config.yaml
num_hidden_layers: 9
init_std_router: 0.0105
num_attention_heads: 4
positions: "learned"
qk_norm: true
tie_word_embeddings: false
init_std_qkv: 0.035
init_std_up: 0.05
learning_rate: 0.0141
schedule: "wsd"
train_tokens: 657700000
Below are experts of layer 5 (counted from 0) of a mixture-of-experts language model. Rows are named router (the router's row for the expert), down (a neuron's output weights, with its number) and show model dimensions 0-223. Each number is 200 + 20 x the weight over its row's rms, rounded and kept within 0 to 999.
Before each expert's rows: a language model's description of what the expert responds to. This comes from a sample of Wikipedia text that the model never trained on.

# expert 11
Direction words like north, east, West, South, plus inner word pieces after St, T or Th, as in Stop(ped), Strath(more).
router,184,204,245,163,203,194,238,208,208,194,195,184,209,251,192,234,211,216,177,207,206,235,212,187,216,184,205,235,201,158,169,189,150,208,189,178,191,195,202,225,205,181,211,197,212,212,206,228,204,219,215,176,162,197,224,231,183,179,175,189,156,214,168,194,183,215,188,218,189,180,198,200,193,194,226,198,230,226,223,192,174,191,157,171,180,182,178,195,192,174,190,182,235,186,192,187,202,186,197,234,202,194,200,181,235,201,209,217,181,247,193,179,178,205,190,210,186,203,203,187,166,184,179,233,187,185,248,204,186,194,220,211,207,186,206,231,214,217,177,177,236,176,191,203,196,245,188,201,179,210,175,208,214,202,231,209,210,190,214,198,189,201,179,249,184,230,192,176,197,179,199,212,182,221,212,200,238,213,200,191,176,216,207,215,187,220,229,199,208,202,189,188,193,183,227,213,189,189,229,215,192,207,187,186,212,224,199,194,191,191,169,208,194,195,214,195,171,208,205,235,162,154,221,217
down0,225,212,191,210,183,207,208,227,206,191,188,164,227,196,174,220,194,197,210,199,202,200,179,204,208,214,224,206,202,189,174,200,198,200,223,205,194,188,199,223,181,181,227,180,182,187,241,217,175,200,174,212,191,222,184,181,193,227,186,204,175,171,183,225,197,218,193,204,215,244,185,188,233,193,264,183,220,158,175,180,153,193,169,190,211,211,201,239,207,191,209,207,205,195,202,189,211,209,164,200,170,194,161,199,176,236,199,214,229,200,174,204,270,206,215,181,177,195,211,226,166,187,216,180,204,236,190,230,194,203,200,191,226,213,197,164,231,176,188,186,193,198,208,215,175,248,187,217,235,179,250,192,195,179,188,206,231,216,223,212,200,212,223,226,179,211,169,217,174,192,192,194,181,206,197,191,212,166,177,194,194,211,191,245,236,208,197,196,209,175,215,206,186,211,188,200,198,184,215,187,217,211,177,192,155,200,170,166,193,199,227,189,211,191,209,199,187,189,219,183,212,194,208,213
down1,222,208,226,196,195,205,206,191,183,175,173,171,221,185,191,229,216,209,185,217,191,202,196,192,207,204,236,223,227,216,206,190,213,188,171,207,204,184,177,213,140,176,219,181,202,196,183,224,219,204,223,248,207,165,186,188,186,213,181,164,197,194,184,226,183,205,205,181,224,219,199,189,200,212,186,227,204,188,198,194,168,207,207,180,195,217,192,218,252,194,218,199,200,222,227,210,240,203,167,190,192,219,237,173,201,186,193,200,195,250,215,207,185,209,207,241,204,172,188,212,181,186,228,178,191,196,184,197,218,200,156,213,171,157,229,176,224,172,196,185,193,214,221,194,192,176,208,193,178,191,182,195,167,185,217,196,201,201,174,217,226,204,206,191,201,197,170,229,197,176,216,210,231,185,189,193,251,183,244,232,213,175,220,198,196,212,175,208,203,193,208,200,218,174,188,206,204,195,227,219,231,206,180,225,201,219,220,248,182,194,206,177,158,183,218,223,186,174,188,197,167,160,195,204
down2,158,189,203,212,224,187,205,202,196,209,224,205,231,195,212,196,186,261,213,221,193,202,185,197,230,192,167,184,188,168,206,205,231,207,190,217,178,188,217,178,232,208,189,188,199,223,211,218,204,191,223,202,203,180,153,201,202,171,167,200,154,166,199,239,151,205,242,186,222,178,192,205,187,187,195,181,185,242,227,194,194,194,202,231,214,239,199,188,190,190,226,204,176,232,253,215,167,190,198,202,226,209,207,200,210,198,215,195,209,231,241,201,219,196,179,208,178,190,191,211,199,199,247,190,181,220,199,215,209,206,192,227,186,193,188,214,192,193,214,180,193,163,177,163,209,196,201,156,202,192,216,185,171,203,219,196,168,179,213,189,226,171,215,197,176,180,212,208,216,213,215,223,216,178,205,200,227,225,192,177,194,188,222,195,187,225,185,169,162,190,181,239,179,196,182,194,180,209,214,199,211,154,196,219,190,200,210,228,211,204,212,192,180,236,178,207,184,206,230,221,177,196,193,206
down3,228,192,202,229,195,212,205,179,156,208,201,174,214,175,171,173,201,200,219,196,211,194,175,154,201,209,136,190,219,204,210,181,226,222,187,185,206,199,181,197,196,159,196,197,208,209,213,187,185,205,157,210,202,174,175,203,204,210,195,197,157,214,179,201,229,206,239,148,233,212,212,231,208,195,194,209,202,193,194,203,165,222,227,210,185,179,215,197,232,221,222,184,196,243,178,183,206,199,206,208,177,206,204,200,225,213,181,195,213,216,166,179,224,218,242,219,174,173,218,190,205,214,202,197,196,191,211,177,203,205,171,193,203,206,237,214,214,209,225,223,231,206,195,186,211,206,180,190,185,202,166,194,214,181,194,220,196,156,195,165,196,218,194,195,193,204,200,193,233,214,163,204,181,226,195,220,203,174,228,201,216,177,188,198,184,208,241,205,225,193,187,142,171,211,202,194,236,171,235,199,206,179,201,229,202,210,183,198,225,205,242,217,211,185,202,235,216,177,176,213,181,204,205,225
down4,169,198,193,193,196,192,185,221,177,177,231,196,170,210,222,195,192,219,187,193,179,203,194,219,171,180,174,232,212,197,200,165,212,210,203,206,178,213,198,208,204,187,156,203,195,170,230,221,188,210,187,192,234,233,204,185,231,202,210,220,187,191,201,188,227,210,229,193,218,170,238,227,207,208,206,206,197,191,143,235,218,169,208,208,214,211,197,194,224,208,220,165,194,225,209,219,202,199,187,194,186,211,222,195,160,194,215,244,198,197,180,230,201,200,202,195,219,174,165,175,204,237,182,201,201,189,197,191,179,197,157,236,180,188,194,208,184,226,186,183,167,176,178,180,212,201,186,223,216,230,247,188,180,209,201,180,183,203,231,202,191,184,149,209,196,226,198,174,207,205,222,231,182,247,190,228,213,159,201,207,212,221,216,182,220,205,216,173,213,230,180,193,204,208,210,202,229,163,194,193,225,217,197,195,183,175,200,213,216,186,223,211,238,183,155,195,206,190,176,199,232,173,201,186
down5,170,233,231,187,229,191,202,190,200,159,182,211,192,198,214,213,193,231,214,155,225,205,228,212,224,167,223,193,196,220,201,190,169,197,218,185,178,184,240,190,219,156,214,178,216,231,215,215,177,199,223,202,212,196,174,209,199,185,228,202,188,150,197,215,214,192,205,216,201,180,161,195,216,212,198,224,223,230,235,192,154,205,240,221,190,152,174,219,191,179,214,200,207,247,188,181,215,199,213,177,184,210,204,202,204,193,173,211,195,203,185,193,177,181,174,180,188,207,211,189,177,205,221,196,210,223,175,194,222,197,171,204,185,199,210,208,201,226,182,201,197,207,150,161,200,187,226,217,197,176,220,167,202,185,204,191,185,211,204,183,210,204,171,182,208,194,224,225,207,208,234,196,181,219,206,215,182,211,174,187,235,186,200,203,195,202,184,198,219,220,204,194,187,188,214,203,189,145,211,194,203,254,202,190,209,208,156,208,231,229,211,188,209,194,188,192,209,207,257,225,204,172,224,194
down6,211,223,179,213,183,180,163,179,192,205,189,187,194,205,172,206,150,201,224,213,169,192,196,189,212,196,160,184,242,192,211,190,184,211,200,182,224,211,185,186,192,195,196,243,190,206,186,174,182,229,200,211,171,202,176,223,218,175,155,211,211,186,177,205,195,215,193,197,222,212,235,207,179,180,190,233,218,187,221,207,201,219,200,202,184,228,238,180,212,176,190,195,213,182,170,214,207,215,214,228,266,220,234,218,180,186,202,190,240,199,219,228,196,167,172,190,196,199,197,232,210,173,162,200,189,212,216,178,178,223,199,199,232,206,219,230,166,211,176,211,166,199,230,183,207,204,182,183,188,200,165,194,202,221,209,198,208,205,201,152,175,181,195,187,190,223,215,212,220,188,192,194,159,217,193,206,226,206,167,213,193,188,225,189,221,205,248,169,198,151,185,211,178,189,213,221,189,220,200,199,199,214,204,181,201,224,196,210,180,213,230,187,222,224,198,205,217,235,175,197,201,217,199,230
down7,214,205,224,185,200,173,208,218,230,169,172,194,205,157,207,216,190,198,223,214,221,231,193,195,207,207,195,200,208,212,195,195,178,186,231,188,215,198,176,220,187,172,233,231,177,226,214,223,187,195,224,226,209,210,220,202,187,176,225,197,225,196,214,211,217,182,184,189,202,175,168,204,175,198,225,155,191,192,232,189,166,209,180,174,183,176,213,198,215,228,199,195,198,219,199,185,224,193,214,189,194,203,185,216,180,207,190,192,187,203,179,185,163,185,232,177,212,200,230,213,168,221,191,230,193,222,226,177,222,188,167,218,230,206,185,196,171,189,182,224,184,187,202,198,222,198,149,177,198,200,169,219,221,236,194,150,183,240,171,179,214,184,209,225,185,195,192,195,196,196,214,209,204,237,247,185,208,185,213,219,195,206,189,233,182,218,206,213,210,213,190,214,222,194,193,138,225,182,222,198,187,199,228,213,148,182,199,203,195,214,215,162,207,163,204,219,187,187,217,229,168,222,215,205
down8,200,244,182,228,199,176,209,181,209,202,227,183,188,192,223,190,145,178,206,176,227,187,199,238,225,200,216,204,210,234,198,200,182,197,210,210,170,218,170,178,220,213,184,227,200,200,221,208,174,162,174,210,176,188,204,209,195,214,205,207,189,194,213,223,238,216,239,231,201,199,203,197,203,177,183,243,190,191,191,236,201,169,231,208,202,184,210,230,196,194,200,206,178,239,178,210,163,211,243,212,223,224,180,212,191,188,202,229,202,189,190,188,167,187,202,188,198,196,186,209,215,221,194,209,211,184,219,201,211,198,185,170,208,205,188,171,192,219,185,183,240,209,218,157,191,229,178,213,179,227,189,181,193,197,187,183,173,226,217,251,209,185,175,186,221,206,180,195,188,165,201,225,191,202,240,207,197,182,181,162,207,209,200,204,234,203,242,189,226,202,208,166,208,214,222,214,168,183,162,197,204,204,161,206,173,200,202,220,191,205,198,171,159,207,202,174,225,206,173,181,207,199,179,216
down9,202,193,194,220,242,183,180,177,214,207,163,208,202,250,190,205,225,233,228,191,181,198,187,186,171,202,195,220,177,183,219,217,183,178,219,205,207,152,204,188,190,205,201,183,194,208,188,176,213,227,211,226,236,227,238,221,166,189,180,223,216,191,159,176,186,207,182,179,213,218,245,190,192,230,199,180,211,211,214,201,162,191,204,177,166,262,221,185,167,192,215,236,205,190,166,223,237,179,200,181,213,182,231,180,193,196,210,227,234,223,170,187,195,195,198,173,190,227,151,217,181,211,174,221,193,201,223,230,217,200,172,206,200,196,183,212,201,203,237,209,224,246,176,181,184,217,226,192,216,195,208,172,187,197,176,213,207,181,163,159,200,181,220,193,208,205,184,197,199,206,195,174,194,197,172,229,225,199,246,191,208,212,175,204,208,193,183,178,183,194,212,203,188,218,204,197,175,212,225,197,191,190,202,204,207,196,199,197,180,184,207,222,190,212,205,209,196,229,194,221,198,176,198,187
down10,157,206,201,221,202,140,182,192,202,193,173,185,210,213,195,212,184,195,211,207,198,193,205,213,207,220,205,213,244,184,209,199,216,195,211,206,208,227,232,210,193,214,200,213,192,189,159,165,196,177,165,182,192,182,196,163,179,225,192,200,230,178,194,183,168,191,224,212,198,214,201,202,210,213,212,259,214,201,194,177,161,228,225,210,235,224,162,189,200,209,184,201,183,155,211,224,169,186,208,164,223,180,186,185,198,197,169,202,198,191,213,200,200,203,168,217,158,199,223,229,213,196,172,211,193,196,164,189,204,186,229,197,192,179,212,192,192,191,198,234,193,182,213,205,208,167,168,176,232,220,216,202,214,184,210,223,193,186,212,202,207,217,212,214,181,218,236,180,215,236,215,233,249,184,232,195,199,185,231,179,196,226,162,179,214,185,203,190,205,213,180,206,216,249,182,240,167,190,185,218,209,223,190,193,185,205,192,187,188,199,220,194,182,192,225,196,230,220,185,172,208,230,199,214
down11,195,212,208,196,215,186,233,229,175,195,209,178,186,188,256,189,208,183,190,186,198,218,191,180,196,223,188,204,201,217,195,187,175,187,193,169,227,179,240,225,224,207,221,215,230,202,216,187,214,179,208,206,207,195,248,201,208,212,182,204,187,217,200,208,233,205,187,220,230,193,197,171,202,205,167,189,192,213,206,184,192,188,168,193,235,196,162,195,210,206,178,189,204,187,176,213,198,215,199,209,186,195,195,203,190,224,174,176,171,195,217,172,189,180,190,169,233,154,194,197,215,218,185,192,176,213,196,162,231,214,218,185,188,218,172,239,166,199,206,210,211,184,214,138,205,207,187,204,192,197,235,201,212,186,206,185,199,227,230,195,221,204,180,192,185,190,223,236,219,194,240,171,225,163,176,177,232,181,192,193,169,215,157,162,185,202,207,200,210,192,192,213,193,206,213,243,228,224,177,184,210,185,199,210,214,195,216,220,228,212,168,212,230,181,243,224,184,212,219,181,171,233,212,187
down12,205,195,165,193,214,155,230,199,194,214,166,205,216,213,207,181,218,227,157,186,181,226,155,220,209,174,184,193,173,184,218,216,173,181,176,207,187,193,201,213,193,207,204,210,219,188,215,209,148,182,217,224,189,199,190,227,203,169,202,199,175,201,228,204,224,179,182,194,226,210,211,190,207,208,217,206,193,214,201,182,259,180,238,211,195,166,197,183,203,189,193,213,155,248,223,224,192,218,210,206,219,193,185,192,204,231,204,220,216,179,172,203,229,216,181,158,193,200,182,212,187,178,193,217,229,198,191,189,222,207,168,188,179,200,181,208,186,219,190,220,195,209,237,217,196,204,210,180,185,199,208,207,211,181,230,243,202,216,175,178,207,206,184,228,187,201,200,226,224,217,157,198,224,209,196,203,228,189,185,208,208,193,202,180,208,235,153,195,214,226,205,178,212,203,228,190,195,155,211,181,195,190,199,199,187,237,173,180,178,172,208,193,160,231,235,189,233,200,219,216,195,184,180,220
down13,172,200,243,200,188,190,184,213,205,215,236,188,196,200,169,202,211,247,200,181,195,182,237,212,166,175,208,208,239,206,209,184,188,190,198,185,197,187,214,232,202,215,195,196,203,213,210,210,220,218,219,199,217,220,182,202,210,205,162,185,173,180,187,168,218,214,179,246,228,188,205,178,187,163,179,193,218,188,202,193,234,223,193,202,216,137,202,189,194,231,227,176,208,206,224,187,196,158,196,204,193,183,190,201,190,210,163,238,191,195,201,205,210,184,183,196,193,186,188,163,185,207,210,208,207,185,158,207,214,194,218,207,206,194,183,197,231,187,163,219,215,182,194,210,218,196,178,187,186,201,144,183,220,224,208,222,203,194,207,218,200,190,172,215,181,233,209,157,191,198,185,216,176,210,217,207,207,223,231,205,195,213,196,229,236,179,226,214,214,229,180,175,215,220,206,231,204,213,222,186,187,140,205,223,209,180,224,220,212,191,172,208,165,230,210,153,206,224,191,208,205,206,182,179